Weights of a small mixture-of-experts language model, trained from scratch on English Wikipedia.
Size: 11 layers, vocabulary 2048, 37.8M parameters.
Below are experts of layer 3 (counted from 0) of a mixture-of-experts language model. Rows are named router (the router's row for the expert), up (a neuron's input weights, with its number) and show model dimensions 0-255. Each number is 128 + 32 x the weight over its row's rms, rounded and kept within 0 to 255. Numbers have three digits each.
Before each expert's rows: "comes after" lists some tokens at least twice as common just before its tokens as in all text. This comes from a sample of Wikipedia text that the model never trained on. Tokens count by the router's weight.

# expert 48
comes after: "f", "F", "con", "n", "Con", "N"
router:127118079103138092093144202124129082140122157128101129128129103152121136138118149148170181105126147010130151127128122128139104128179174126131107125119121108128099081127127130124172184084110127081104148073127080168212126127098128108131078137130140157053124192123049163106120149136135196127122143086128128094112128182148143138136129106129195116084117129115164091099108073158189127135100154202131140174119137134146090129133116128146138092159111077128144102134127141117158142098125129156140166130139149154135130125128193119142142057181128149112104145127127134082160025204133040165101153140171128160137133175120083128134093152094128151129183190070228129179124114125158115131136119129130141175130172127177044127177112173083129162076109129130130101131142084072129121131128179
up0:150062157109095081117119152072138082117117079125071130109106134164111162131113179107180133123136183190184142116154171129128089174174119078070069119172206076127240121158166072097130132139146137166072095081117078135130131058110158139143122171132159154134213086091113112132186181164117162078156115128106122137055119134111114111168179128125094126124119131148148185135108080107050107081108093155123119109120115143129150131125148100100183171130136128103148136079166150154189117114078174126107111135078143101130121165142155152172109102145155149104164137172159168134157118137113106043104187079128130155108135121134143094083102116107134122157153118107127141150087124090153112175178134093113112153051101123085121134144068144111114117145101107083113140096101143132091143157135130
up1:140074110166116093120075137170127100127138062082126114115159066171133110088114167140156114165134148158147132098166083186088177114138112203109133150172171194142111080125152158138106168143090154142150076109115166116148183065081129104169101110142171097119126161159074096090169161110183126136074134128121082060110105141100121106119152133119157141089159200208155111123147112132161147094109104131155146149129202193041082145056114145125141122140057137096153160149088102091138075159214137143131173098162194132090124126089104111123131120113112132150103160088110072136138085156168061139118148098148112153169149118096099140149116107094147100174128115103161102112093105179135146120101136133111151118123069126159191098131138111157155153135138160112131067095084142138126141156170147
up2:130142074060131106127098116099183122160142168129173135140113107128188175148125114115095181119121143138143099140130129135052094135096081122107109137083155116150098117112113074111119130182169112120144151078151094096128152166104128180128144140066180165094141165153137132116099195133120107151146163166131052105103194123145136091162127107128170182144160119103149096124119120107179144134172118157173146153169168131115102162111132079143148120145106086088122171173116196081115136129138161120128189149130149129170154096106116078084114078111117052087122171087175089127195170195077103149146132094133162169034124141116084169138110094170090074120132125122150094145091135175147087169135163130104145077142096113099106162065146201106087108129124161097153101146168071066091120114084118
up3:109142069077099115138141107137115125161154071186071152135084106128169089125130127183138134140082124112086174167124166075132152120103131134127153130121179156131166110166091132135082076093087136123067151134121092154173063150122143136158089087142124187145122088132075071081123158198120146161104120095179178130137130120102169106109151080118087095115140151121112135129149093123172137166139095156091099120200145178160115099121124152105092149126110141125113052145167133146127183071100137125107111140171108166088149113151172107058108108206097149106104053143122125127173076137153080110079141167105166116117115184063130108138181189158148117107132138130181106154105104101165167116111142131107125189135136158067112124148132147154181168192161115134107068055072138131174154154114087
up4:091098091108188119178141124146130166080114086140134104113138125124114144139111081109117164142150104091048151093131148108142185115086161109154175099065158143151121118132145075099145126124113127104055230120134105150113119124147080100127128148116164128125136126156140101107087124120133141100116094093096087122146113167087117138141143087005088103143134096087142117146170165129132134185095133100132135164131147163139122177101144128148146092212103127116100105162129111159138232109089211125116123170133119171122086160122140166153119133116119122126160105129128103115114135100102108032144119075107108188164078163168177157091187148145142084105106165169128149156116225120159125219095183196118151143141113119120133126176129137124151134144105130167117101155173080077163112100139151
up5:096124107080117131131118068165163096122116153091046164120167096158115067148120102192112082143179140045135134107152140176125099154142184098136129107147126066150079113154114077182141135169167112140104133096105130115104105024170124140143102133156134144137099144102158095083101137140081144090145044133136125099071138085098097094161149155123176138135158137130160123168125123130133104135112138150142139109116141090132114152099136145184145098086111125056159104158078165169119170105157127089156129150096155089182151104093199128136085114176122133107160118152154099147170130124067149255156143105157094115148128140117120153160131147130091164101093188071173146169124134149113109152125167134061150139151072130148121128129137153079140092150146096143051150108161081150138119167117187
up6:121127088104137073142114127086142089160154144139114108126135140156140088124147148151147117110068221131157068155117142127083104131144145143160174146134137084152112128106096137099130092143120110111157088105127101116155129144131124140105071184118166147069135142096143071110153105148080174135080133152116082170135133185150133105130108121137140168150093172112157175110079135176161131118142122122150168108113081147051126086144117168185101104131132104098172136119101162133172166167186122167137165105066206146044108092119156164097123146144182093127170088138188095139149133169065161215080121114200125093137194161082118121135071193131127129087156159126143123137118084171147024121170140121128049139168101147171116120116171130115163142180131122097117162114181141136098088125101119
up7:121112115077110126125126193178159166084129154132180126080105143130112106125137199184116164120089120132124149070151168109144173141098136183113133124155132107070106136119154165119102142072140131132097093137103098112124132137078169080127077132173147105172104122184135123147209081126105115172121134073108067125070104090143128136101144116143082068134134124133134042107113143147160144112143136075156140123118188149198117177121131109125094122161083127082110059068132082100134140118159137112126209180155124065118155112163158195131154110146169111096154089140103138139116123139115142104189104123141112160101145197146115121111073160174103150117183096139083144196143150143177104130044145111114168120113133122098093120069167138082128126148113194178145160132090098162078182171115164
up8:181188133094116029136193122138147110159147226122115134143102168101142101165139101143108176151159178113121129153103133131136071109184155144152144145136079109130108101084153093133110110120138166106106066118126113144150172122123110075063123143134138152136126130098088101130076132121151160163098097158099107169109129149175153113117116092153150067123127152091130143082127124128186163128077148192119157080166176115129151179190080162095091179099085123095167108133120145191134151169120138113131155109120162128125112131078155156106155063174148109126066137149136105149140051122109102173069103146124065125110181173151046157148083092118123155133112140072137107179130093137070129193168162125140130124092190163092088114156159140089149142125074108136130095159167109068104141102157162
up9:179122135142102163132198129129095144137079066151086149083136085207106138116106198123112105147086108079138158134145092118100137137161203091195096120150165183108132058107145135082113121163122078072113097106112133138172150112133090140175100135124141137165105097132083142079091117179144139138152152171132161183090177124135133147085134067115133148130113153148110163108041147113123133123140189113184141131138055149160153126153100129120173096180150111155114096119166117101080109142123107110138196186105173162142161102113130118133084114121105152158171067101104139116079110106058114122145083175177110170111158136086081096138117139120091087139092166117132127187136168158093118110156164087171146174088137089171124152093086152139077152122100126074134117195138090124106088186094112
up10:122154146098130072106140102118172081145137144118162138093130088046127076113153132135107163148068140107075122117096138141148155132157152155135162127133136194098113139080148217107112102105157165178164105124158092154088182093189119092105109161115109130140119185159117119155147141120145136115164122075121161153170134099133149075136127172159142142159071126076153157136157165220165175140144071138170177054092177119135061105117139118124147115108193133088067100145111123076126143135146135121150089126096113103118100094123141190140132084144094094136129156153095112094166113166152168116123117117094110147094138072076108142123064122086137106150117180121212112104069093163149111128114129128134173177154153126090138140061182157081171141057057144131078156146165118127111110153186147
up11:047120140150093104080155148161093088171103144108094091137148119155154080138152155101172094119175129136133158108084128109109122131133198178158133055158133129129179073117123159192130164074082128137122156053132118105121145114145108088134066122124099121123134120142075166135074115124148153130158119123118100214079098111161132189151094124150168147120082154117169127124116089132172108173047088167186094124161084187103113110135060114112141131139109105142126143115107181063141105071179097070167102142176161158198153117123132181089120110147105153100073147156122126143125136164094065183131200162157148129096098174084120116136072134098162118108150175119112102139131109170171118143123085104162179147145147101178136076093138151114120109119194114165120166127131091094163121120113152
up12:129103065046158082094094138114161094167175150077102124125119085084096134094151155116162122165130144100102116114112127132141136100139137102108143154162132118133133111166134130173147124150143150127084093118118099099100108126171133079146041124157190163070181117092099134139126154149130174119105109127151091118110126115131080192120139116127134165110127147097119103051203143135154118163113137128126141122109202148199099108042168147130173176065159087188159120171114112112122122067114119145195145123149123150115080117158152060171123174179144146190153087155137144126136072177122115152100147100110149143130110156138062164125136176141189139166148140101152137126058132120134069175127131169075161176170102136097110131144146123143151080135127161108099130039091092060072132173151113
up13:121158122132143040140155145113111097197164097087051125122112124131090134209099116163107169183111175115091103178121173099118133174134108162117120136063169146113162124113145116068156128094102110152146147100090110125133124078125157171141142142091130159089125069106143143113078082138140131143112098068148168152126109151130158144094149086067159124144075066064143156100173091179149100137107126153138120098120149156089126114118103115100092143078105089055136154209137123156099099116106151143166129145101122189121101112134127116085167166134092136159106083126121156116146080126164094142100122119118188147124074109078161152151132189098146082087173116108163170098177154148163163130166095152107146147092141118129110120197147237142121092087069128135167124181134094140055130079129143
up14:115086098149091132119088142117103029113091128139093111111133106111118144103150126109146141176156140114093118121133143099156111119101054132114100129111143103153145022090150141098127142166155089153138148108120149173140117131144138115102143134083142086116164120093143152136085144142082165167119189112152122166094140197142110111171124123100152118072119110086212109136061160141130116163124179148149106130169205120097129145191105150112108088131138067151215069096138158181112121157141087180193178219060165172153118144159124128142111102142102183102115146123136116070146090153085115126142154142129151160072090189113125170204074135094148126091176170134144129164107147118132124163170107140109193123112141112139073147112127114114122128091119081095108098095073077111100092176138146
up15:138130115137176074172123145116171138124121168134056112164140164103127135084161128122110158156118177111125153085183060092138142112135171166139169135133080146122108094136122099101116096161142058156100154079178141130133179141096075096149100076081138141152116146116144120171114115067135146126117147152148118116096136067166125130099186102115118111111042188113117122122177173143128099147170127233102182158095085160193158120136088123094086066165163136118096146132091149130087115170097147124124174107118161152151151096172151103159133185135161203156147087163159128116095132126127074133075181159122156202153154091105120116145112138119151121090163106124125104157196041134119072114147127084089097103149161138055085129105156106073139120172147120130137151123064158146131136096137097
up16:109127143141082093110142118115127104086130139136092174164134115117160158199135183164127134054151113068091115133142140128112156117135157118136101143097131182120095094131112088179144090139110106075122134079058100146125133123110184109158098118118122121076071186126096143152120106105106135169079167111083088095174119164189164143099116151137088113132140154111089075099139114124138129173144086192127060141153088131172154160143145127146125096081086064087060119152126123170125122101150127113118087154106177125132109158143159125167166100188141153130131112135134117152193125113031144092097123131195121160171152102110194137074103144069160146137181155135088157176115121063149155167148127170114106062129106174120129072177132145104167169110136136212121077145105073102174135105192131
up17:134087083143121087180132131155169100154071155159133112095152158139172085134131174112121183149099159048146179148135106081118128123057117138082122161097124147142092133141119156090191175110126128108179182138078051213077112124090083163084115108152115139092159111140093129063108156137141155108188139130143143098151158130145063162133089132074173161150076132157144138167188116107089167084129144122117170114138164160180144106157145150097150127125161140134119107098093173095070100150124166107133132115122131136177107120096097177137129148081151139152183164134148165114156157104147158121122135209151119156078098114107038117110081093128126100115128157093148121157165103121140126184118115143165136156143113093166121102209103148105118159057129105093190100138061115151131161146075075
up18:101142117102102107148122116118122113083103132119177105124158089143068188076162149255172142128080124139107074150139125107141196135149111147128144148173176109167102100133141165199107177129135118144185102163152116110111160126120140155084124082133157138111134126096114145133145152049086093151100125018184157114090158126132135176165112117136101111126182117109136066123118113173163174132107119173132124171152142138118112121149163112157164095119148131141162117085140121151128112141137094093119195187133143124170095085170130113149132114164182102076147135124153126110121095135120146131058180109072133150118111126122135102087109041081176107130121198070110087138098111150139179203140152114085183085180108118129111162137183166110119091127111113133107078135134161157072102157104116
up19:180107111137141147152127187155134092172167122129110069147161084148091165223135148127154142099154133077121114156163142113071090096124212110154122105101055139109170096111116192097137062144122196111123180125118124168192132147100123126124098146064186117155158155132133135112148137121151158073135172107142163126074149176126146111107112032133172140142157160151134114122151053137201138046142125146117118190136126158143120126186108168145095092153125101110082137116121138118125170120138091143106157106143167059117105110088163137098117102180124140114169135124149090110100077154085104051112106112168068188135128150146114165174166137118136110149139164184161154114116073114132146165085098121138112111083133122161093152112127147113143127133141121076135127175135171166138114163125225
up20:114138074120175106177170095149152173136107103135114155103107116142157070156146159097163150113077144123096156120140138170144092098063141144112105138095061164152126065164118144118128152084133104132131187190080115125122097122097157069114118121072175189188126123123068084147070134087116095097142101143160102126106114120131146171127082145095149080119074150088144088062157157108172141164088125152134128135144209125122154142142151184148165151192104097178163150117142121122157138134122121173094098080179143067125112115136181115094121138142115135144147136117113108126141056152086102162056168132160149104131149127127101156129166038142157203099138178139154162166147203083133128165107159091147140099064156129135187143067113124111090087122099108108115104177130111122077128165135190
up21:108160116158152155183127145166118121174150176120067106104180117098171135124107174088117124049130124102134134081113195119093147122103149157124133146115073153176136082135131159130089145094107105172108123088117130193136115140124157092118110094192085193138143164127075133150130155174147172099076130098152132150159108156128098092146178122104155159179122178134205138111140161156130081170148125087113136169197129073089116139160137157128128110133147105117128164147116160125125109117116107116077150157101173150090094157114185110150121103133114111102171144114174111175095153158059074146131149108123168083147145136170168125176123166057141110146084132167156099118107155081114098117097128168137071085195094113151071182185128171059136110146061063086105051121141162150124134180160152
up22:151156125108087121123138131081103120123123158166162077096135155113163112180142165144155090139176174128164190142161129110107151087168164137206110162146169127142068038165150159098119171088104082097134109119129157149136134109031147156140112108111131156149094154114065122165047161109142151110087078159141172106077145150160115120110123155142135112159078153107108153091142114061178153146151191080168165117091122165125125110150123104142071142128100121180136099142097113081118141137146138134130122134172086153179147176116147137128113102102103169149200107138132125190127041117128146168033160186105119126107051130118121142168095133129140107102130133121118132138151144210108104101101118188134113105098090069105125114062153150137066166156116115139120053090123092167152135117141136
up23:060169119139152101144126104112169093125102101114122101148149116126163017136090160205103113177163133083139139160133084096139109098134098115144115099096136136100131106141132110065144160153173140089102111094165141160138131145111161124126152066147121116064131159086093105095112156100180186154131146111136145134174130185137169194127097108107154130137102137099158072071118128098232087146012144226088078149150128162138160164134150174093089137127145080134187132101074137130166101120157145128040149101151100133137141121133082157129085092218106132082152140152102098106146122156181129117100128102082097137107161097147147143104119130121135198103151122129181178136130169097111179148115097154101156100113145090119075132140136106098134159139091140109130098168146127123115121161105115
up24:126166161096083168199128110175092147065169104130136098099120066135114103150147132169089160178089145158121147120127161132109125137139104122152081171100069100080125088111109130164191099156155119097144112216117175122122118139094117120088097141120170077146164135179101154091111140122144110122149186062166159141108082083145153114134122176064110119171111060111101106171127162179149087143114069133101169088131152131192105095116211108112194107127178169074134124117097152132195175154141137143061122134114120138139103146174165141143114091141108139102163130138103159163130095121172078102138167078136097154105183125118169116089080148147142142044106111081119113104139160123108166132116172119136094145101106097102087170143170094119102118104124036155079073130111143137147159144157089
up25:075073110090134093170166141101158144164147138090135198115137103151124168074220165187116137088083079156102155069126152111127143187149163085119112096177130138101106117143095129130134176155089152107141090124169121144136100111165113081130095136142151125110132148098083177116130094180168177135057055084104101120149101125207113192156173101136170076108166052123125171118062119147162095123116114153229146137091045106111130151151155096102107119111154134134107116131135133105161169100106132107138170142133134104106142144127131145095137126148114136135096113152110133096136129154127169173118181140113098089099195119100114149141108131117081156142161129128182098198145138130101103187196100102121150098091080174145146097100125120116162159112141105159123057131121108073130045169145105
up26:126121110069118116105082134079146123101179174193130095135079120091169146174145103139180169095072157117121119125116171154141136167147140145129105103089115117099082081095144120148100109128147149137096194162116133111115122140146172105126142160128079079163091158200150064104146150169166089120124071094159100112078117178126106104123091143157148150161126067137134173141125134159164132145173078107184141124142118129147073063167113107134128101110149105086122131141192199103089115064129110112139234178118156113098134139118174139147145140115166129080169123105145128145140101183149158169122123090142144134160089165132055140163082135137112087143099120047134143174139142182164097121087057092140127170075103138139086115140190121136080101114134128136163105169137149126138044162065087
up27:121138138088146116149076112127121097152074137153115128097070121190146139142155133138187153115090149122154129097122078150162105143179120174188127079138069127172082085103135092115137176145103125163125201121122081089165166176094167135167064118115162097128148128127145185101125079158146134110107080095119080135108138150151166138091117091110133121183107070123157138125117134166187165153171131164112064091074135169131159152132128113146067111130127107137094060103125158097124196129089079147106082108113107069100144167153148135183132096127103104098131205148134154107066050146119109103143142132166124147158171142099122130144117123144149153153111221124174083133183184197119132091122110147086056084093183145165114164141115194106155092127126146133107146131098136149138120151078071
up28:166135154085126113176146152107141067133124093169133113147085125194090130097160089144152118093082109162136154115087140174155171104166093142177106183117133167155062119129135171089196115123133069132073125181170059123179159142124073077168081129158136147108141125135084144081134112110141135129087132184167070128112172137145127110148086122121120146104135114100132105110145166088091175116116069221101105142189129120083080112168143086139119133102079144117101168102099113098167138114059128153154133136157123136122189132085163162093125115068138127151129172131141130110169100113143085154154069114122114161166106108167153155112127104146132179199148167115086126171115126129110189122117109131098170134125173209180108114142164087107131200153144167142086119123146036135100117107076168
up29:103120124111098147140105115085173095150154149110169114138112107112105047095140137152147177083078197100127198141132121151169140173140101143121081156148118097139178136132099161087126178129165195114111117148099057140105186116116136053167111121171183117119110137073100170149115146123144152115102134172175136070065138148135142146111112131186114067106149165127092112099146137109166113115047157136153151086205110164078076157130138116177152157118119106103069135154103148148192152139169151072157103093097188104140126096122121170064165076136199155128065109096109169090150111150187097118122150143178090158144165126101124077115103103150084143140123125142121158108101104087159137104128111128119133152132144124146127176115130117052146127135121139119162030120133097113114198191128128
up30:130172104128084064132077128109164143155154114151089094174139138089154149107163124070147171161151100067120105064098129171125163129218150153111131160123140064131141132124167126116093113142054140080154138091139092156171134134155093138184063133099155133144100136148154147175106199091149123145142122126141161089036093158073147144115076154100095085105103107099119138085144122163128076181148103116126088076093162179116094123056175132129156087179143148139164105146122163154164136186187119131204134115113129114173158171085134162107091116153098122115078088146126111111107110154192099106157154175114119158123116085124114124126131122111149181169111145092167132077127113128147204151210137139137133195086098130139114102135170110110124144098184066153112148126112119104072144094128119
up31:077123071175085114102085130123152098118167111104055190080139097127076144150162180147114139110113153118170152137125106139178083115184137158176152139105143085053110177102099117090139110087128113158127156126158137120134115074159089173102104139149120125149104142128163096214099130061112193098127118122160146084067151105152118177107110105126125127111093137101113068112137120179175131113124127161139140148160092137111186118105149137143124134153098107084085143133097135121122125056165164108141124103129167122094148087165176132103158056133135156104124176113086146136108114139178094188073122147160203151093180091115126079101084136125108139117120080054099136142174190206192123139126094185139147118153108162107154175169078111099162077149109146120178150124061114080148097153127116
up32:081097090129196129097147130143167136136095171130095172146123086151086106097096120125124102130106126070092112130134105154150140122144147145097060120100167083167078158182140073111088185174173110060137093101110114103118127097120164154149141107123154119122114143161180107125173150063154197096123099108113127123134109108129119101132176160158130103169063085127116112142118187146160150151179134154106113130135185129103116150078147156145126094138172093143147105182129193084091123136092178171178083170121116098171144095086141136178136120085121124136179122112156083084067105213125126182159134122139111077077146130190084097086117106152162130148153116141137123135052098143084110113100103155104179167112147167125112068140134151213140080129114163078070109070157081153128159108163081
up33:084121084093096087209194081159133133134155129122165140068162114080082180119157152048137136083109114082117091125123126190137171130136169121114136169155134146109104140110135143145169054056157147143131103111160155191152139132097105133169142134083090084106085134097134115180115124143069125155109095135117136120104163132169108161141136126171113113125175167134141123140121104137056119135067103121203146183194108118111171093118174164103135095162179072150159105092141202090138085149094119134034142115138163139136108126105091092138149144196141144170114096092131134189119118143134130167079159126147140066060104150104174082132092137145095087154141133146161117132128128097134110148133131072194164168146189123127129106090137111108112131084094118076089133089101090114180142149120168
up34:157131166070111123083175154148111175165116172180105148112144091173083163110138105099112085134187130136135156113158146140126101092131108137135148140165160172117128181123145118153153151130125122078111101144156144158163126092129145118115135132113148100097054135171068195078148178190128100157167082120144148124144134147139094119120133090143129091124140044122100166113117165157099170150163104106160092131118160141157088088097149123158124107160113081118123132196144112086101184147152168152067131083089155061113098193132100112122138101118107202128155127100169162145102102190177093092150139152131072142121115099110065119119126170204135108184146065118186143148135114116175095142135155142225082130076117123103102063144071168111186147113071181141175089078119142135094114116101141
up35:062127058081135116136093098094148121099056086102106114091170113137155125095142107095089143130146119116152091102178148135119137104173143122101113163131156133083107116100125118099187113157111121114107160129163120145129105115142101145178134149125163124135122129142154172089112130129091087093086187192163122208106144119164205064096122153074154127102159079117162114119167141153125155206091127158130109105159098103151087041114183162118122155156081071135111075141074107159077148136152105138100149148149182157127166095142196071194070192120129123116112100119106151095141127128133154139113142149108167186142129182154135058134127111127095104112175110088116143151175150144151163180147133082094079110132068121182147182133127203136112106127157072140129149150100082069100101164086121
up36:093094069098129109086135116103157145107144134129137125111146086136085133119169164136103180105121120098137116113133147177220137097110170127118103128094111113159100103137136132184144166104151131068196161139117084128132142117097116122133145159096128108143114117124102137102131097089145194113197105159184084166141104115147123169190187207156162124098117138077126071123169160063109153155187131157129162134155090149159105089096104145127147121172123093111147171123107108113162125121140128139167177137146126097127109122129173116138140105096109187121133068145160144097176107095167182165158088138187083124116126199161082119116111070118126179190142086120125106146105193081114134135125111104148151194125087107087215131087083156102141115097155067059154060113216109143148073096122157
up37:129127115040122125098162170077110065160152141116148152134127136137094152084114159092164128142153183143142150096136134066126116131108099111137115188145141150110143094105155166117122148143179119115083109101142138150118137149172133139094155115093114114139155141125096133111161079151159065095125056123122118153179076096122139113107110155133085129097063071133132131141097127120144108114184130192126126088025153101170160140138062151099087116071138129226125124128097171171050142168171186179074138133165162108164155128113121178149124107196114135107132125133117098140173037142146121166112109131122131130085151168079101162174196112085094169081099142117172129164175114124103163133164173103164121152113112159137051087130098118113125149127094122101154145130147112098155171037103103
up38:121118099129158156093125183085109105102132154119111112114123082125142150122061098089138122169110126088128135085164122144136170161128075129134123071102155088074044107138128147146191068064096138093158159169112136174153132147073159156101132112134104118116174116084117113119186085164100131132072158089155077095079100190136098121172072097109126068158054143139118096132073143091139088088140138193130132189122120165091132134104094097155114136181133104172152159089128133146197152163148097153148152121173151134110115132143064155041162063106123117134143138149118094077106110090152129184082160140134166163115154132083151129165133166199124132097142153077116103161197075130136161127160135140108168165120158174121096142178162167104115094095155122157130102158126108110092103170175082
up39:211076148178167148076174106065119112097138124108114094137058181141148147129133182152101100170118097114069135145140099084156094131110121120120091113172118145137077118136186175138134117132150111213120100104154087095171104091130102150118127138123125124129186134115158140128099129182132075158172079136131120128079157152101080129088166124170187078073082119208104095113164111184136146141152179168105148137121123136120142145085105109137139137100124125114109137068074079182140112196141133094106137128145197079110122105165100140073186147119164134099116097129085121102147109184175129148118129197135107190134112108156072108197133171107120152088129143107050095152196085106149151092109153107145148070158155097144157148122155149081086169112145104138161174099147108117113088113107116
up40:083111109109176139144127119056139127166116150107125118114136120104032179168162075143122142124134081119151151133181141139147134167107120057141120119111118140158152116096135089151178160126170114065074147140122086127142148105120142063140091112094170132138114107055085062092077097184092127118108179115171148149073183140133131191123110140088145081158111109164158136086135136156103122205134105157115091145185169159210140147077121101160104132119080075159136068089110148166114145100110175092137137121156165160060142137175126133129152137129120117116136139140117101078170134115081097166128206070132145100139162147078147156056188173071135138129123148086169180134145178116154138135130095154099150216156089133146136132089117151146159178147119139107124104121106093152131144189136145
up41:188138066095124090198133149185160154079116119153087156153145136162139127202159128115114141079027103067137168107145145179136077147135090152136125129138134107079129196149141125100146168147148119089101103124134094175111139059116105153112131124127170108119087179160124134158159120178121130159118104137130147147104203166141094096160120073118127174135161093219151081120093119127168148107120136166146123118067154151179120097140102144138137126163129119123140151124067127108136125161134133058114166113126103141198101106151179133043159137108108123142137109061128109129141080140147112141095123105140112141138076128138209089098119138098087143065166165171198101104174142115173117113091113154112046128127120108133113089144135091101095107083133105122151090192122087049149153124177137
up42:158203137130109123168133106081123086184123111129051142065139136056140132083097121085169194125105139128191121154131144147152166093168177125109127150065114118168162113131146158128076118152188165128119092141158118120165156115117145143155121157097152117097140132147084101094155064149120096106173132117122128088096201131088128201129128102132129181151081148100137156111081081062123125108121081082141138189092112139125093124102172158148149055137136141127121148101147122078120154140074136106129128153130099136137081129122137189146162132203168108181156114101106100110152096144159071169174128105140111079140074093039138146154100162103093090092112066095184119137126110122146099131160139105166099155109053101193120159139115126159153131114118164038115151119168121142065143151109098
up43:089144125145145182160145093162196168145091056107115081096120154105121151086115117166106171094101039157081154144118118144131162105126034156128108126189198130120104110141133153126103129138129115130123144161143107135116179136129138079114134114110135128091117092123078146088110148085134148156088121176136153094185153044149167130104171168125121113133120089101169164142100163131117187124157120183189049118107111098099107136107142109162128122120151142178140080128144138178096083141122137173134150177167130123074128112107120153203163122107196120098121137128135163139105129133098149146168142107172103113170138153078161135086141137155075104125162128170121121096080184112141113073093157150103074148130099152128069080202091150131156121129175091173127037200100130159109092142176078
up44:138132111202123140166087176092160128125144113182094123144165079146124164120140107065105190177129092085123114105184075123093144126168104123122161135089155140133152152144110052172159138157165106109173170089067107109117106172124128135096127088139096169111143095159127118146127104160121122169076100109110121174113154144133160138148114156122128153133123097175143081153100059062132191104057172117133139112152111169113035057079125110117104119157116126157213129099095110108055104162105110120058178202144080100159101091195134172105124103118097127160140192091108106107162104115145115169147114096118076080145110111105139095116095076097111128153199130121098162131146136172071102172125140158130134119122128103152095099137115138114141176170135157174136128161189103134157130181158159
up45:189116092126127077079106112113086125180102178123129137117099134109116121136135152199170143169191133120077104122139142122128127118161132099156104123139191096124102166111169090088116084132107112130154126058157117105122131151193128115146125118153159081140100141165082108132147163101109148114154133123121093084151125133066188154136169159104128071125129146163127153139154134110133075173123106150165070202154138136113162137086094126210100036140166096093152156110144170113081137092151106189140120168094151153084172168125120165083141110106147165106162140122077123156182150102132147185131140219046099081132091117115124113098092164071157183085141127134121121139125095153104179212147141147111145112160162126047170096135123152090126172058189098138145102120108136099157106098124118
up46:115141135121180155159137122103188047157130100175101118094113123095114118132117177180127089160111157165126164117069134115096161141157089084084123094136109166088157117158089107128101125071175115120062174070141095128175128076165116070140127130109150147123188106128124120092159154149183170144159107090114143086187179113089113141173149141134076102100146119153160138119141123111139180141104123168085102084150146114174131171202106112172090139081161186196098143115112128125055104069114125139131147127099133102103075144154152109174109130056156159073124148122084097075145117116144142089104120138079095139133158082160094128152106177111116176123102098116140130151139047117127131143139062160187148116145147124097065141141066137122073145118139105140189113137177142133124201132190178
up47:124112049122127134171112120117139164147125178133123126154113090126101177118155134098159146108115161087096157156128191091132144112161154093151073174134082132130137103084143137148176153187119099089150219136118163112105129173063142084121105143107124170035100060089111127132066142135094160120080151146150139104192206190144100198079097162121098089108137099077165125139075128137123108150127127042155137092162115152105137107157151123096189137114109075130141160160137143085122064104191139118117154097118135176199155093146126095111121159118102198139081164161127166121158094141121117122146139124153146072145165108091172075104137158119045146110126105160138100131116144091140115116150117104109174107129122141143122155134157172145143176172099132183087124086118149141109056082166121
up48:137105149158185076134142203067146126158095168127088161100146112109094108106106080079135180122135101103124107156137072191093114146164132112162159146085106168171142146098179049159115149115120073155158103085104126153127138105167168131142072138083107145164119156136047090116166142093137117149129122115153108145113152074131138131144188170072105149103134120133182121164161075150156182117108124183098111143148129105156102124092158140172081178105129121198182086162125151108087149095102188144136124111034093148135140139105134120150166107119168164176186089153139128126162125031084129172151144129185156161101125118120119122139157137069147104141116088156124162103151108107109090158137055098111109123132146158116140104118107113114141110086148123175132148171139015131073095119155101
up49:140116129171079106141144119103090186121110178124135143111125125065088133113138138164182143096094130176081154078065136197183185135148128116125103123107080130142184203128121127122167111087124100160137174176086143080158165107137081110122092153128115084081105092095154133124138069085084154099221086125178147124119136130085170114095098192128143108102095099086143178093121085123149168106145168123050157128129194179128118100142140121118148101132045129155133150068127088162157140175118156150154114152139140132140125123145145124112117105161136109084153042144102086115134071209090088084166188094197098151122157185088151106157183103116158093109169137118105088120152111096173139125128129166107135131145159107111144136129143141148136173081131128096117152123167080153167149114089149
up50:120127066156124106138145189138141102181106190139120140135100163106135181113101133188096189117110171071141182088124107152129133144098124156118156074159152099135112083129117136104126151112137165153093100090163097151113113128180110136109115170166100147132113158109154142143106093207179127081075146157086102166139107116165090118091111077113142123108144136173116082070133101140177140161058055205170105122129139075148111146155095123141144139131124139107083124088158128126090147133066121127132158140072130153138157121181140174128154110210140186111155140129112190156164086165105122174115162184130145201118150187123097100130122134103103118121162093134161094197168126052085125107207134089134068135143156165121099073159122116114130127166160116134101105025116109097144158126123166
up51:138119140128127019122095109109118089134126181067116123105152134113131180122104124106166154196121170070112096121119133100162089161118193132124103159083091067127114106119173075107124122099171161083105136156139124113175098133157172125090128076128067129178137120145098166117081091137175126133088119136149110108146146125128110136108121079138146122107081088103105129105163111085131180190119105133173134124165141131148098128099112170177102109122134101109075118157146185158109137114073145149122086145150180139136121102127141162121122151114174132137134140129153136157079060167158069166144115104097100135102106097191107147093118098126152111132142136152198118246172222120178156151128147060075109124128160100133133154135113207054130196122096165102130181144108132069090150109092094
up52:156118131096154109104142200090149129119110122130134145157092137088089146144162177145094082143117131052108130085135085161114181143160109150185050118120124173158128141155140089121115158068167171081097158095131155146131114135117114183072125148155090203159170099137047123113121124135140124117108074148204145197062096117110160158156143159135136124160150168131129148072191129098141142130085166129172168109133175113131129158134173127137183178140141076149077091120091080191110088148114137096182143107081091117119150081118159115100081123094162130117196165172184118135108119119174116113196142169119151120150089047095147112115097142099110153072197097136173143105120133137141137147136118117160111120163111108139162116155126115195136173134117186085146063141146132177120135153129079
up53:141153138073174163119106182112121108133136186154140138128156129106125137202140105128133088136188165095090155157127099112113135100132167135135116140086167054124096100147160061171172167204120096104153139066107037173116155123146094161126084146145169132142122145110122156118129122187156096098103038116128133067103130100155162147163134124121151105170085096101168125124209138182160143050109053112145171151127177072187112153156148140123142168156095096095081095116100124159132120123140105175069100125169091162155098171131139147144122100105161101120162105117136169150124045113147121120168141199095053129136139136145126147102105172163184117104149104130170120144127153126113102097175128161100115100102133129130079116161123118119103128091084170176127123077043135135089135165123101
up54:161113046156183049108162111095128138132144106151164175127149119112048119126083125139101125114151120120136130108153118089070130122128140164077086173122147111112112076194113233119128121160150146120135119133156123129138111160142135177147126167165149147072084092173092120049089130133122138136162107138157139124098110119101137135193066117146152154139137146107088135130166092145165192094081135125165144117180122153137105085162162162095160120094143107088149069109116150073138189169108125132119173088174083165079136149127155156121152112189109156098121216176143120144122060135137182126111144139082099109120173176133145115125104098100099148154116161115162092098090075128177089189161144140101165142134109117131075113104101171118145110106101092065098127052129134042139139130076108